config = dict(
    n_experts=64,
    balance_bias=True,
    head_dim=64,
    norm_eps=1e-06,
    weight_decay=0.19,
)
Below are experts of layer 3 (counted from 0) of a mixture-of-experts language model. Rows are named router (the router's row for the expert), up (a neuron's input weights, with its number) and show model dimensions 0-127. Each number is 500 + 50 x the weight over its row's rms, rounded and kept within 0 to 999. Numbers have three digits each.
Before each expert's rows: a language model's description of what the expert responds to. This comes from a sample of Wikipedia text that the model never trained on.

# expert 4
Commas and separators after names or words in biographical leads, taxon authorities, tables and election results, such as "(Hampson, 1907", "born", "/", "%".
router:532544491387538478619441407495536513478553530552592444482502513473494565583516561571546481628469496533524532557524585480503458493501480441511460494422496539514582457545445504546450569565489520500495557489486392525523545498509554545561465421516498487521477502565500501430517423429436532505536609449570446578494516464530484484489397524589485492523505479584437478448535560453428490535483
up0:439493479462472440544372492551443487542497486458425550542507482494434485531409505512514562490589496530583535463389494535536559521478539510440427451438502423543471463439531493605522510506502559522445463543484596470501495475607481385479470525509555547493411493504451460521531517510431399397506480508490563499462492493575468540488451474394493435488547627443477450472501409501456548462437
up1:507450491577437456549488553504500421460493498453556525482471484495487544454467471482579525522459572603533513465518485409490497441521522499500542497529560479495432513543507487465602508527499474542499435537496424517544510444591477430434497514466504466497546534511483450457469462555563501552457465493427466507514470589477537532507542536491393409506510477538475484482431510534579580480398
up2:421563510444473346563534455504604493472440448455522582560528439514429453470423446480557466485537543530565561448438519648489487614571511535475371510607498500531518467527554429505573425526427500513558487518575523460490456498448493453491543538516375469528622504507522461484535569531450500532529486540501535513522516393490481490467522520455448427476525471525514482592496441554502486581506
up3:532545528440498463564560362480520407503457478507467517561513556572448482556476470576503612541505479631524522431478418480513476522567585500494423468440591486512511565485514501500508493533495429538548401498460493365499559546581640391489528467402460460601472469426536519546470461529424467465464478498521530515439538487498419540457501510460524387492437498511480506551522494545586510515568
up4:496466527556430507533494421486538478491534489466553517493500431475496568618534554552468496461441507426618495555502471507483520437525529432530484588492536572560516456496421438549482558466560389479478476515527483523498522542564505500463531506418455445555521447532369474455491556566514437443529511534495499481490428459513544533560536618496516485517502532528452505495468501494444577477387
up5:535371540419476515560476522486466582564533403468493510551499474548470516589439510474531484418512508477481526517449534541595485505480455518484455547473554487558542514426534526584530551538541491542622516597530399515555558507524466483504532509512427618440518544578517523465498520513431498483457420492500506535464484550573537487484480447539488517475554483569467508540367462577516573477569
up6:511504465536435495605422495451491517561538637472544458497487429407496484480499497494480485465475644476441492487472462525425599480403479427450516528519543415490467593496537524485523539523424458543575480552527482410403522470528528514483535518479581495505497489537455444478506442494540556525615542509541491470510457460469509502577385431535487527602480464503582512600494505533529573514504
up7:469520507594452471512523490505455462404444570464509501461466529598434441405394543547529527432467531483480433460559486567554564438524533498599531533458590427499470464502580596484506410463521552553610405542589481582585507500516407413479605525416485513497534505444439511505541522539498476539461544482463547521487402681451559526459533540528506428505508534518513491517568511500477551492436
up8:470397516539511477585493402470534567519539531507461457441480455457508450511489589490538561515468623474458483583485438408520487497601521509499490590495509499513388434379486484491478542440478508476571515486449397617492536527466464498496547616537458499488532561528478404482457455501603540547535574546478506469524488498472591454564504532452454516476453479547520512566505482488464490548483
up9:500464501564591528475501479496519468556451412479457640475489521579488510439467501590563396503496529494553539532469497596485471500472491531406531482457542568466519454456543486473499494539511548517460449451556580494417511443438557439472541504408516512469431514532415468533437603517427454483462541509528492433498432518556552521553551509491492509442598528507580510355530500446539447475496
up10:498499400488581462493542527514495455478446448528540471508535522498439469446493453554523456565451457448528509421499562504582468352633526472460448508441575499475489550614537444550508475565548432523439451525514533482508511455501530472483475468471544618527454538563529550502480484439422494521544472503564553488487544482412451500486459456522374530459609580459544581447455502491511440472397
up11:474571374478469480436514535572438417486469538506433476547439520512408465561560554526516495487510478461464384487447431512552459444462496481555563528514516399519579522442524448568489490513551550537505479572539506604533435459524370522449527480443527570525473455444484541495526542614522447588549534503574569527506542556503472463452514486498528431501492526446573490547558511440579444525543
up12:489559528594555476489444492433516502469483392435490570414473533504471508508470487625537485517527584538407516452495484467433545502418492485337542543443547639425557488527526487482502458518525434511463551467554620563402622553417513506447427507498453543436502518492418508465479475488442481505496499496568485418437494499519595515584488460468432476517436466478512536453495574497544454539425
up13:468507534503561436611502489491533535513475487518635493524582558468378511556475527519584499573427566458460503579478561561527448386559421539469467532424558470575514484569503454461525504607559501571462481495447487472479484348554533433457456434442480526444485576522497475493517461552427580430646593502511579503523521542593488513435490576502408482362552533489503505464471495583475568502447
up14:523384477573506514529440524588469479531569480464497494436382469467503501469411586513522458485582485388415602527463507438456590515510498433568430587399517505568382425585510543491504599494499519485490449491559469576461541535518474469480542464481540548434583479461466478443480542525579449399499531505559477498431408516473571509569438514504388486559562568512442530482520482473484494468412
up15:528405447478565476613477494456469579490582439508620457475573495580496504477548503464561475448412461512465460513552516446542527416527507432506594548461523471504393475437513543452468451487463578541486472552489404525459458475456558476532493544450462532528524499493516497599588520475497509526541525556569509493464466478587476506598489570486478464544601496503473470407451521567533476513379
up16:513635564462554496453451522486482524565513572497448427561452539537509497484478587557477619529526577485477481518508421424461508546496500448421530431520516481532479555445538553435476438413482437518391535549510452511494549590541519494475548549528458537502516504490529536498468465501534562408456438555449503491414448391462527541529480577439524495577401498438456543522537486519577516578568
up17:452506483545447503518558473580512436491432439491480605476552460553460527511440460527533469500453471516550526422492432492599515540574543454504500469467531459493523526385515527506494389440577590505572442589540513519586483428473517563523458467455462584571555480525561547521464488521511483526547365597509533494480505575480460532497500450475511459427482503432518477432473489527621448479529
up18:504407456518496463529533395548409506513520547459543519525382510589470498484536544573567595462427503521463565531542475393487433469585628391507477506501450460428475495431467550513473525559466535488437478486450479509508445552455518451553503536493541466539545395497475532525530534534407459540451535554553517548446504549580515529625456612542460330590471511420464578466491513519551459499459
up19:501509556543463508466507546470505496515451556481522509439434430522514495520520508612520478472440540453411577508507477632492501537350509589575508484532515468499469518529480513496516554443467413537609527514567492397439421447551496505464487413360439540464556464436529481479481472494554555570590457469497493491463466537474463555548452479531526512613491451494553489575522448538548497554547
up20:520563507477484475460472494551441461533511575502433577565534566615479499488422440480526448450522471624479507469508477560506512548465469512430402517568553481522520428503531558509509423427513519522524352610436485424422545501591524505509574544477426501486484512482508521601485568501519400524404470624508522485453505508658462499591508442388473467552609542500550564534544453469525476544504
up21:424580508431485484461497553534424529455498570492632408538574524421423447598486509453390376502488463550565521458431436551601548418503505500470507536536547514448537394464559476469596452493455509520427544619493469512566515515528390610450420497543440446488416486515549438533450567473501533527495482503579532406568450491510563536653484491447491473533461558454515466467474412540465529505436
up22:501533471464517446560571556462506465478482492456549544556473490417467442545520571581496438501411585419562441503382522521562493430565514511511621497440534458516492533549438434502534539499545530472477455519479491548578466419552445457486390481526485532451505506566475527457577439489501545508579506529430505502432588509498542527500443488523488538454448541510450499516423517545424638550493
up23:507496507542523439519590428553458450543455499498501480477473446492492400484516573482497529534514515564463382445421504529492548531452410467531516555449601495537563470534529495533484514449525545562624386508590466436433612491497357471398511569477487492433473468467534568583549585530516430534407483530482546460414492521626539535543485457481410417529515496442506502454516508526530481528439
up24:502486465479484477553491500447454509550465578495513488468520413447475471480443517530508459468507504410427511506492482566461470398560484473503493501538472450520574466491536478470548591551527557503564393506419564446431548501586557479516491500493527449498447528501527479544498470471453515417608518508564502440475531513443659473652425512471452534514472585519473454605456510473487516565489
up25:430571480551473461505502385525454491504492518473481529468494562553423454597487511605487457517522456454447441441513432438514536478440536455426434504500662535512497573433486487645498504410370491548443445525454496597542529512484494514525551585461508491499454438429483537458542558658491487454464488543574590454429388521514539550486500501502460410567557486502481550476533477409498426593471
up26:502447446511512461538378439538518534531470483442410596509595526486483514361578503630510529551563486580510508505435518500478530541476532464478628417474445432579533502569501535551528546587568530513425554470498546531476494445572502495476539408558533572481377605499561526428533447487499496462519480522508524505523525518547493458488550527485492570357591509528480552541439486509526517562583
up27:520448428543551488438501553478518454531485461537518540546502593517478451538502571534437468464421506551533532479432505614459418511472501575488509486504518544410543524415461459548487428564573410485494478522553463515612458562490469534403563561460538483483523459478443493408464565518448448478537505476536509471385438493544477568529438511504512469414482487511456437430535545503489597544439
up28:486506463521640426508511450527459469515491412486345522534442592571516531473573503585545499546466558379569450490547522545523552535465500502434493474444494458503452461405506509482516446409531509524460472489567516603503411562454484475509465471527495568415499505499491488509455480516573542556494433430442486536580459431501402498453556448442505493624510483425581510440539518535505440569567
up29:475500483535501523506558486443451397435548568532519571552449509500470527411492506492574508437415419569465520451603465441592561432441607455579447461462492485471502503438539487519486509475521502583516497621466395380513481535511541517507543494532472556527565568523523462409535565508522386473529483537541543523451517555564430581511475654562488410469553500463471531506433505565510460532447
up30:477565572551409494557538493517450500423486579436501467549538600454503511473480558547579434464476535411509422494522491489503541499441524489538508496548544508583557607550485539488506468501557431491434465515455484423581511522492527469524508502453529498483390506477433436533499510592517470530488496554423500538531457457506483421448533516417488488541617492545510471569520430495469596567519
up31:431573550527504461486545576507470515485459533503557425509440530416384420483557509579555464585558596505502478494528538528481542498458504522465479519401579553464551506503528468527617543512480429601458494532526429351565437460510442480480394514542511478429466563536490444507516470489542477549434519514429535396459407568542480570573422449461453376591514498519476569490603554544499521547486
up32:480528576539511505459490417484515495489415558471444596560592497551471448545402548447575497542441418580549564516545457517518560495512552516498400373440529509520478459525557406585505541495479533445425473512532562585500520517500478378511475468546423501494546526526531441440494534545519440510526530532473519525476450553448465505445574521479472437502504480443566564531553430469500443489527
up33:480536523683538424434592506384575403459494418450551468505539595603515498542540582613507493514416601507541456522471461482532486494531453545507516507466603576515502453427495445555487491405501502459506428587593458501454497516497474433397455495408466540540542507495474532488481572652498447494525456505493479493465438414512540552513487500475474509539549500445535540476516544431466543471380
up34:481529457497508445525464441523534539440504475400441511412371570572448444513449585484519600432534603507507472429404451511493538550499546530522503542518649439485488516475533502546506464559456439524544414559611484538606539531510488450544446509488436521488502391456430410585521446541440550542540494518506552464488400493479534490444403543543524354516553522466536487418494456497491602451466
up35:507503533416534469646453496549488504579455587438512444527487418467488472569477497495473471498495554468463540570452419495528456451634485545527453580488503463497555537502518446530467507562443547506545498480469521433463616511471539436504506574513428523442438576541498439582566487482592542407539503492538459489499393486477571517469453544441504525398450563517535511507504431562601544471463
up36:463526569547469455589490519477545372452502459435556493452534511558482480536468516507494534582412574479489450535504457515489506502590530462463441508573519493527442495591457515521496529488493396510500415511576527557561540524435500497441447510540461464525534538537431442466519480528529560464592547520466496500515465467455504462446415575544476429506496495502476479588508539546450516426528
up37:497500435559446475464594525501501546490532494508520464427475388467498556455449589488499464447531522554488564491492495429485533445532473495571485576472540537470453388504554395476506523453516525479508485559556465549481499462532487578474547422558478460551497477525567467529501481499579490515507491546601475397490409537467548485566520547466435468497492504472460531525466476505544505442359
up38:515395512504564471581530449521494563549450444482451504587537504537480521495410553494517437577527528556458593523487470487534438520536476588488396499463508583495506504400546484471464455475477508505470477532497422499486563580632545448371478448586454481448512505512555485471453574442502499534466516544637494497478503537604466598478522560464526543467435516566509498460519525511580543464551
up39:492451446487448439518423474544529484526479426452466594472529434494478516458506499564497524524484520511532530495496488546566483485528560500519579435509488441554477466507516499446529497508564505582512505538488462593427481490496499483447504434455391560547436467509601517406571528542534483608503558506590511443487441497554503499428535493470484537460583483525494535470471527662538527440636
up40:495418495499495441582431434471469527579493467497466558491528507489402537512506465521412443520579527552485533436518515493565502478556550532528451467430568601524432462515496502531538439539505479501531448577452494488408464515518464491538519436476455560473419507478524452447535548517531421553539463606580580448422480552576495549581520574465524446463517552450471531437492496565495507532434
up41:460511531491499429522562482517520495542487466481502528504606490465399480538503469566576382540481488458438540449465526505480473426525554524510557546587483544537494503544503483402523485430539468518485507473490490529514522404464498511522540441491438525460370561491511520479531517550457470514531551552465528529595503549511449475480523540485523460426532557524473582530501367549410536483436
up42:481441516490528473418510534534497444555505519482468491517522570556505513464535549516549570510504605554592519500505466638424385584577482531457540535534502533494454454485507512469520380459575522480461501449532501528526462651506482593344524472492456462510429486489520535478451509525592510486521545538452504501463532468445478508492481417478482480496400509474532541549518491476465506545531
up43:444531426525464505515478446464481489427439578456460611604513561498478489452445533493508518548481467563442525500530479446551564447492602504488450383448490499535472546473497455538477495488484564511432495563443502542480509397475468474480434523574409573518548521549501522479506492535551424505529512549436536521505461613531463494497519508534450448538603469476611635505522482518514435501502
up44:495500530525523478460565456546485411517472546535420532544471519499504512506385467497517487531407501409540486488484464549472469457412462552481505407494571498571512485591497531464480486422595438507538404514436479469502531488618531444365494571551442460444549514452471529456534520519477494593460417552515491468419483499545522555584497498469418531567461487531489519574502528525493533599582
up45:472504464534536482461565524536527404461539474447590581538471455577488496538455532508510522473552459492534598543464554478510505485560489458457513561428574535420561483500488539441502507519510422450492507520612447449447528580440532468488474588513490536471612531509579510416512626565490412447421553490554501509460468489578463464519574560504477472447538504466487539435571453513486517443422
up46:487507518572488519488429407530539526468425498480523550486565590444435522435466501458458522550490531514473565483471476506474514500562527531451489475491545450531443548570506543544571467499527507469462501571394457550535499463431491504415514481397495508498410524550559454492492445497466593554608538590549489471462495426482541508483493509415459555323443614533562531582621424432475448508476
up47:521481524485486524501511457476520541534509559449517404489542611579538512496469526608472441521486500435589492514525416432524543515527486522446488506568512479541509482419519550494492461396427421557608498454482434452506485518536538461520593505397457577477512476472491473506526557531470508483569452491544487463452365489469457471472546518442546512457460487501548457589493489529460525412535
up48:479421483505505478560471556432444524495435459523462495590408472511497505520421468546450494485428513483541523449526502473528506390590513491522422463489535482420523507554510436464536512568431497490444407591487587438573580472454525588488500473517509554410577527546463494544528491474466473493503546556583504532477541459499528516484357534530413491418509624461537513403468493470569556424384
up49:568384519494449564559447521554507486438504470470448501500505485604519515353464540541577491470518478491503573533510481460505511450395553514525563545519468411567400411579550538447482501520528436518486464477420439609482554448474518465480563452436498576493509497490470452448520520449469395601491526541489520524460560623518452478466468589495501524436568508512547559485400479548530478423506
up50:491436525506548528470439459576431535597510445511520469434544467511379517517616521600568375554443521486528377436425544509509459385501539461509617475474526545536445486526515545479553404494571541489457516416489463556491528472465510492516517409479547562402368558456501476468578503495452468527561568536474515475484427481510530582481529576534399484447538494442463555457494557471396484581436
up51:445479492546555418513526524585500470565456518511471618543547510501480551527422507572614494564494486452437555550501422457478423455482442559519482393504528536497478529460441477561477441418603510453465517473444379495456490486435525437449409554473430514494419509515445550436478479538519472553562473554460561499567516428589561459430547469508464538542487579405633531507556497468573495542524
up52:482497449537551448528561466510549523451478394445480518467490482479463449562458599504605414544493527377549365455513532551492511454601487521489529636487592448543573459408508516510546502463418433534556500471626504570494474494523488461490507525465454460412546467521516377537489577592555612528625551507552485503493451526420513504425495530502416435450488602370511497473431495513392506457457
up53:529457546555496494606470492452499443540480497390450508436494499596492514535423450587475534538545511527522533537518448545455548518562471592402479513540536496509482455462437533534500577514464396447529364492554450564530548597464496519423557505476534491462493521517469451482444561487615524447523576507534492453479449492496499473488470457465427470449438496518479479601583482476486493493555
up54:465479530450449457564539543584477487466499560473521488566485389452489532563527500543526593481534554490420627542435430431460530531457466615534397584422511533503545515525517494465525585512444418463513505446471461457570531472504505515512493586555536416530384495475460499553527538507478525494471569604532488504477535425526531482530485563488459489462466506484501503434520405429609521518455
up55:428522474538453426487475464530423538441608484445482522430556453512441544545502551516532421567572512440443456453495503463447499396548623449490560457535507532463444522483522474522541517467550451558503518516523517506510508482459560543576567463455475500497394590375528487504555490550450455452482489571563518449526422440523598423514543514464485433638602582482465530526408481496468462538510
up56:494451531557419467493567501586477521435505477466529461539568488612510495501449481497598380453467498512438584459526448506461483445462472600572425609570548510510454518498504487498525359535489519454500488565564441536618525428490490485529455429433512528512608521414487529436465557515534502471505524581475485547451443675533454519507483505509484492569564465522487485509575431429466530557469
up57:430535506389558514601398382449461540581474554497478512567515552580482454499550458522497539568453559479587515473511340487556531517464496419548618493459510455473532516458446508498522530484461476499572519566510462456466516425429505587553476462479459578431531510490489434522534425425549514471575484440480532441495496481486478599553486529493486479505452440434522484534453543517511486612501
up58:464441443569517497517472537475498445616429515487476522524523507556463531446483502553584510514439461557451427553478473561526546393480515507515519453467418533424452512478531513427524472556567577508451494529565491527447429435476470442517469482485526591457525597490453453441516472579532465478641535519487548491568439500565424527500600462493449571442584455440582504419493457391599508508492
up59:466555479501474436535406540520438545586405549470529501537468416524390417519533498507510504478470474365442472455496484521559484420494456501524567455451502472508486469625517567465549507473594490543446460479454535542512484422512463514562450509615544557457516515521467560449545507512502425472561533568517547497437480447562556509564491535501395462468576537411494535462478520452497540473462
up60:474569513446421466504489445400525507511472483473418580522490447520491528487567540542572452573523568488456543497494483528538478507464508626555535541522487470514516432539496511429507543476496517488456526455464468486445449476513546580458524444455386516504423496487558510560493487498584469649445573504555520503541563455530459505510506459464518555477538502498597540482498478525544490507568
up61:502443495542568490598556506410520463497447570481578563473557581534470443470516474554411467454478578500363554568469406534507478446488500537501563564487512457444473441519569536479487410601475590527432492524542451532446592458480546453425592605484497488450558437465449501533448583473564478432540501536548554470475518532555547559557481564542383427472518519543607497437565513428533549474396
up62:505425504522581483531599578537526439484444537440500472537419498475498505485498504511620487501492583558525486516498501522564509546498433578484440530472581496474524454444526476417511514435504459468516494525563410444531513613485531536480494604455518474486561511515501474521464513524605502465438514532490468496370507552586444557563519571489419485514518496509504553461550543470432568585423
up63:460602561514500471502454529478516419461534508416549451551452454453488442569457534562488538501467549492474552521478484461533556543562480465468429555542533521522517576444470464549521569516436437495469520515556534479545539494463509501438477540476483439521471508553453553449542479562529532419467550523570511444472522412524443525501454494477430425493484487538482490442561505502574504450464
up64:461480457486513508549525472519502569536486576518552399522522465483412443535452509418570411611430600518503554522491483562550526467493512500503483521502575518454531509538538426533532516510471444636604449527500466425499525405447593436477574495407477461603465570378534532486517491543535575511417485623472547466495487540461472543579475528500510481589480554465573420525513410526517442592468
up65:495485572591484505477482614534505513565506531557515409508484419403503513478514579546493500477516533407548529537487476552487521455481488513507361539568494517440505455496536441506469554443484534505494512478613584460533416544539490455466448455495408494537445499441386476486446539520597459431531459514566482443465465456465505537503485517434487492527471532482464457543474447460537517483375
up66:514527431449445472568460477475496479480483612487423589418462374436490484483468499528398495423498468427489613504488518470564519495486534495559429528462508513528541555544544475616520600500464522530550538455474507556486540457498460449510525573496485549503472520567509469528500555442564535411494427474498508518531438462474597454444501447468501488491539550547500437496517396433486508451478
up67:484541556588508534529470527458482490510496511488459483473532436438474487440507551504504428553461713546530406465529507472494505480416560441434560543474499543515485529498592408529519506498518621462485397464568593564514530481524480522394515434506484537469458471533494519483480459508491517533442541513438551327478535524456491579496534574441463422475411548481484523465414522582507541583461
up68:498466487630489507477559569508442428473483563533497546509490533457494450397500619540409556502526511563532357439530545500499496596366502496471511475512532500489468531581520536490453434478633541534484509476505566445485506505572465492363526455557506494574463580429548554555500433531504469497431433523445578428404533536494436616548510527440436424500490500455473611569473542529501502514517
up69:490516401449496484472452543513478491524499453443455603573534423563493461607429516508489521473535469506526458468392523607462496456508455582397494437462505515522529520498487562481526514523552439484496467542491588563579644511597502420569447527430533616464470583490532540464519560473472445493511417511495513496491452513594486495499560434495556536461583533534473451462527418505490588526487
up70:538487500474519479580528437437458488484434481455547476553489560435445519482435477556538515543403485487494541476553522583514540423496500556502572399514610407559509521442492451481555521499469487527560456530398477586483429525575535438479490550520542485442513526533542501448448455568514488479615488486533535477455385524500470520449498498520387449521440515502543506465484555528531570560510
up71:478479530505393437543499492520454545505504473503452471465508499542495494429377514473445613522531497523583494528440505635500503462506430515452479480408598453517575463523530449505497537484507460643562429463492505456498556604524528441448520472501493596476515465388447521522516539557508469501445465456492618477478455474525541473608545465485508547434495559397507368469400520565432539464548
up72:432484515562510430473454503547502509452504503451514444458481461469442491529465572504554477546416549458532492523436466540508621507596507493409452545567607513494469438452508569499496472448387406471519474601589420566561467543496478506588515564456512460474566441524454438553447464507514510534549536607591514461497465500440564483500454547516392400568500546497485482450569487418475461467408
up73:532497453600531433498480425471523491512517474507487522489468547568451471471534440595520491516404493513438477459442514476460575541392483471511556492471568590528580536603469514572476467406629450518445415550580470524518474490529498476441473543524485506554596476485461489423417498507539422480456466475410534436485473506495447520478502445473462380551540525468411577402539513549516472520461
up74:488481487373528483563469347474489555548569463540523460524553549487474501511522578592484485533497517506500516469503524473543423495565531498548468454444511538532424559548523462464496453534436548523483542526487442566481567485524534467518465467477405523416422524521517462441494486436588508534471526570516513507534515494595456455482523579473502548377527543534478514485448285487515509530506
up75:469537486561522465489487534556514417612495527429441596533493508539465466430546538446552499467538544452478493551408369516491487500476456493435555559419539464534460532472584519477597488517651445504479489563450488528514585500631415480445500470522474502497538507433440486447554475523538467490507448544485497518437451404485565512550498477466497490547509552449526579480515373474446564579552
up76:499400552513566513548544461540519616477572494476515510522504527530502524446389597472575414411512527547505542502475510453554461422495563441500393515501500530447464505481541444524461485497457518544432490573507470472588423516440525468498553503549442518537487432554502446480466531487487461527511434585484501505533507502566460518613414630549474389533541555520440498504385436515499524448402
up77:495527549496420488428517493558526487493502539473478497533546525605510508468472512460427589480509478545647527535490398469542476628503428488478456506503485521474448441416549514434486480396475495530530508516592472440550550608528488555486540461497476450493516428492521473573469509482561485473529414481538466509470545450480406502423559509500520520594500531456444436418544449532518407440496
up78:492649527450547456536579500434479442499534623447534495537538531448457502491445522491530531475544494607485581495433466462577503477515488435455450521554536464475543467470533554540502458539497589498462515536509512494467510400493521541497531490504549480489389501547445518388569558487552509427505584578495492529491484519517516464515486604503538446519502488488534531540582420468542584516445
up79:493542483548511514416485573570476495534461474467469477501472570509508452552545505418465518435512583585615550527393444621469403431441440650418474452491503454447556476476510425404548520524530485529543471438536592500540498522653513470482590547510499484469529531526574438450445529554460460475596483547498490471489526477531527534502504501474527510425474531510534466409481439497493592553516
up80:450468440500432472468488534451445547462500560513543509467458474468499424432479483549483563539482550493499466463480439434465493465504511494525520541506522482438472488528511484528487454486479511467547505450381458492485549508478570464486530523416540564456564500472513480533431450525428529524552492496490598461387553492454604620545542452470483537565552579482646486541470495488550518480544
up81:439592479397523428511423510465484616439492471470421553484442505461456485415365479460478563491575522534508511429410515573590558509519589538473474427502596532529535456500607462514504478462480458496604474547516513512549447596507555476540454531609483510452499558514517450489508381437488548579616478472423521439497495448400529449551489462446491523453428581540502475566501435514517551528543
up82:448488540462450505522566484385476483478466470476400648466459559608468526445419551540519413574485492539495466498436512522438482483503577550526484419524493482430515395504526540464531459442544462462534512504425459493419475533428513565443571462547433549402438516463554490417532630510609406628481529491460518478508565525641499510523525480450537516469470508505537511521508367539473443496516
up83:464501528500484505525471389539430578580508505455454612457439483548436544546467498551561502539512516458454536494483481428460501371558566442510531532520530499527493549505474461449581517526475448542570535453500454551425598568456542536564563473527495516453459507418516431433522546592471490496571537535514558495448441461486570454554505503486511495513538523450499592561514457406436441506522
up84:535514415507469479457543449546526457558426465510431533478555492561531477506483563502499521523474517515524533541476434529592531535510464469526442428521516471497500478520506603549543466540411527524567479527540508538538580494426460471492518596447440667452481471524573510427508435510498535504448447513550471565536552455549463484466626512474568580498604464531533365401505456489603462436540
up85:500468465455440512470529524517485456536510374484539453470465451445505526503534567519483474478496478428462544542444475551463515454475486576516517478476477486561457445519474460530488521596568478492481533576430495490567555420493490537625458453528535581466521495418435486374462684519579427442478420494473490540549490522560503526541576494512502565381563484521506450587563451490514537556439
up86:462569506508511440497508493494503492596450532476563473573438531545497552499357455494453572465652507507533595479465405478455583512602514496502416428485546559449494450481521526534542532555453532491530557539464515376467558503543482494453451497485473424458506478523481500488486568486649434441471491492495467490414576486473545479459480533527436475537483557485554463513578375463554479493446
up87:435481491609477447479542459552509473498542410521495523493530522585459474372535497542583434486428481427469438458377488551528436533443487507465550395527521459599458513417508504471548483402596564550389398544484502529498522460486451508483462499484444537563522538484419509422485590589498445573461487570436547492509476635565466444496581480399486474496512514466496530452492485555534517464535
up88:495540416490406477467569409450522457482545554514462622539502581500478465521438487486434490546473522578399490443528502429569522527411554478593516448494503463515397500531443487542493369472514565525561474530514423538474537486453480465480553482501508569472508444483589518550500462549438449560463442578473505516501557507558583426511517547536505468570490448507543512559516513448492417421569
up89:492545490540442493475554463591523413443505480434398580426444541523497461501508463566536518444440538466497408465529469528471577512607599496500705418441448492563557437598510549553514465503593515447479455419556558528590555480558535464546522472483550535511520478555424436402504506513455448470558543483487508499553585503430498439481440537490487443507533518487478590492520547601493539430503
up90:514577458543544454394490525483490564573489410491473571535467567590492505417526459493478477459500520564485580521483463521476444506455451490447415513505525519459462400484513562443526439575474524499514409503558547496503456477517503511468600596498489478435492475476374546459543593550524522507417498507526486474444450450505567616520563395485426556540521492490609357486548535445477465546504
up91:500504564512490438571586520486419546520476480480538483481444451607430452457432453550507477431523558527527554507393497536469471444490509599449452524531622419459490432465493477418622495536425434492518434529442447543537477533510477590471539479444518467365532569475472381505464492509546504492589538520478560504462430659504612546479550425489451405433475505502530444546555457500557577460451
up92:386514511499478446563506438504423509560476520549508498451479471518446424483392542563555422468513459511457461465469436405543456514371610533536464509516576463499523536491506486586529461449467446531495467507501472619505507567489452568523541541491409456470378589459505524597505570544457500481455551512512589511514437534540575484464525506552512439413485504455507550648498448472527467533418
up93:471593493524362396547507475562469494507586494373440470508561427481532495556404502422510473396542486480500478456509594518586528529489516431476463495543546470537560466561548547520508495517519541527513442441538533443583532467524463430573555574554514487423401564516423473587499478563502431486467519508449483526505470421572498481498515464463461380544611543488412436568503463508411569476536
up94:543360422433438513493540472454514545481489422456505509518536467548512511462501476397484468455532431465461419484494439528463452443511512670554496545492548507556523452397536475474479481534493504523535479544462437563611574455527492486544500459519563485452508516455420505433481594540508507470496499507487490493480459627539506516464538584505511537322650509550450452576477471556526495503468
up95:483443536412436436501458505460518571395460486452393515461504447509516515441537496610510631467471527470486548539470531623459451457466496486436538525473436462568495589522484497603536482500462523535419511441423453530561530412478468482516506456446407519469454504475522522451529528511519575567481505474502512468529428565596496457564528429434502525380556451499569591525475550489524526583544
up96:496428453486481482535540508517510490515427471502542482501546486477372461479484459541565420529466475443420510422542556528477482318562526478492551459420523450503436473610513490488567470569592511501490404454457509618510599467441541520461469447510501551528503509538476524519490498464474472479617510497491533485512578513560512489532419517512441542395549533500458569550473515499446608450458
up97:495548548455410472575357463558514575564533446500517454451502497589459480505435495453459564463552405554506520454466500514529472463542499474405543398563552490537471453389539560494505488454530463503578513540539533540545463599596457494554473447594526496445373575455435484486538460496444403490528487482481516513489428477473553468508473492445499497482467486472396409509577455446502492525593
up98:413400462474538520456475453572489521584409438519556422458496511488389521455526535504613414478494554556459525457430470638516455494492507511437601427425531509501500510452492461436596509407562552554529499527512429448504436570608447465440447516409511500596486560422531497453512449511439521618477456556430546407502464521395483617540520428490507498410510553513517540478502467523534493571477
up99:500611423478556490468465454505527572618487489504482551553490525519487517523471499571480574478613524605453529506487463434463529495533587426499535425460511509538463458465538480549459513506545532526449513557516523560429442541509543465473532430536403543552491491489553515471531561463469443461472447511522522439498508514445438547467502564524509479532444486463537533503550504459610510504601
up100:470449545503575498539481510490426541558491596518562471578499392522426459457420430416609491457587547439543512459435492573507446456403455539452405476541537451413535457454556506321512606600495533524533478524557570467507554544535562579483492553552477425447429590474555438589529489480527478480542557467529501495470547544477554499533429530435434535467453507467495448461469481498497623519519
up101:493491482455575388624598332515531437543398458436464584569645510533429470548442511460573413502479497538479590470429488482493432457527552495485475442483547506580502481381481499565478482512493479528454535560501489475485529432554520435422549472444453456500576633504531461464523535524494544513547491493496524520489523564527429522420544526476479433399543491438434639576519377628534502506548
up102:565444440647437496535444569514465498503528439489510555471486505534526535427464547568427516485520511511467593539513539368480463421484548491608502461525498458501403445503489593514470485444550496509448525552489484638527414481512444456454486439547562573484530449491600499478476506515525456491582527506588518462495520547491603549485523570506534487510499568512504464508532509388530485477533
up103:448545503438454475545355484521449518517434530465513568550475360510464457516445542452476583428503481519498508433406482499496550506479490478515427443522522527511568525486574495534518488501631521531471486549489612431566511493588481408540502535432436526416380564564516536512592560522525430426566494527524503490487540428540438557441441533543503492422548574510465424611524495599487619508474
up104:494502507480438489530481515517523536515484441448438511462536432537493489591429574531485432476506513370541468527472489612481550409482500579448460505447498474540568436459526429549509585504443487548457488466521634500495542440479514430496470492451462557448388533522427441500534518530504565474615529470505477475495413502445495489465498503530439503386471517449507505469532397588370505472461
up105:404513361558439512509533508444458536515400514564528489513496471513456510494530541560512476501497472457501434493518480507514499395416488569486508515397545397528509477513447510533650561567521473517554467571430509467533475443532495509529473464432588530528485522467485445497549512479460474485598573505429631486385484456497557505555481480493473489431540532440439472465467530500466483499524
up106:500453550520575490590534508520509413549534559445520448467576441582515522466482517425506428406329524511542441544493474552598474456529499428511469535507504552554537424554541505494464473522596481551535419484510536507548484436550492450464486653467449507534489454493346484571520505567543453449491547540485468531554501505538467471512495601513497417468453483512462447413505520539503595448429
up107:486528403428529451595548475487509513508466477474449497501576508427496498435566548600514391575455520458481424520546473498489484457507520571548705522421463384612440490508489522346512500463542629533448496442510385650440462457514523553457480481456446529494558471522411459493476545489559561517603509555501498480560559506507557505451465534515465534472481455546486557527457480527463553579453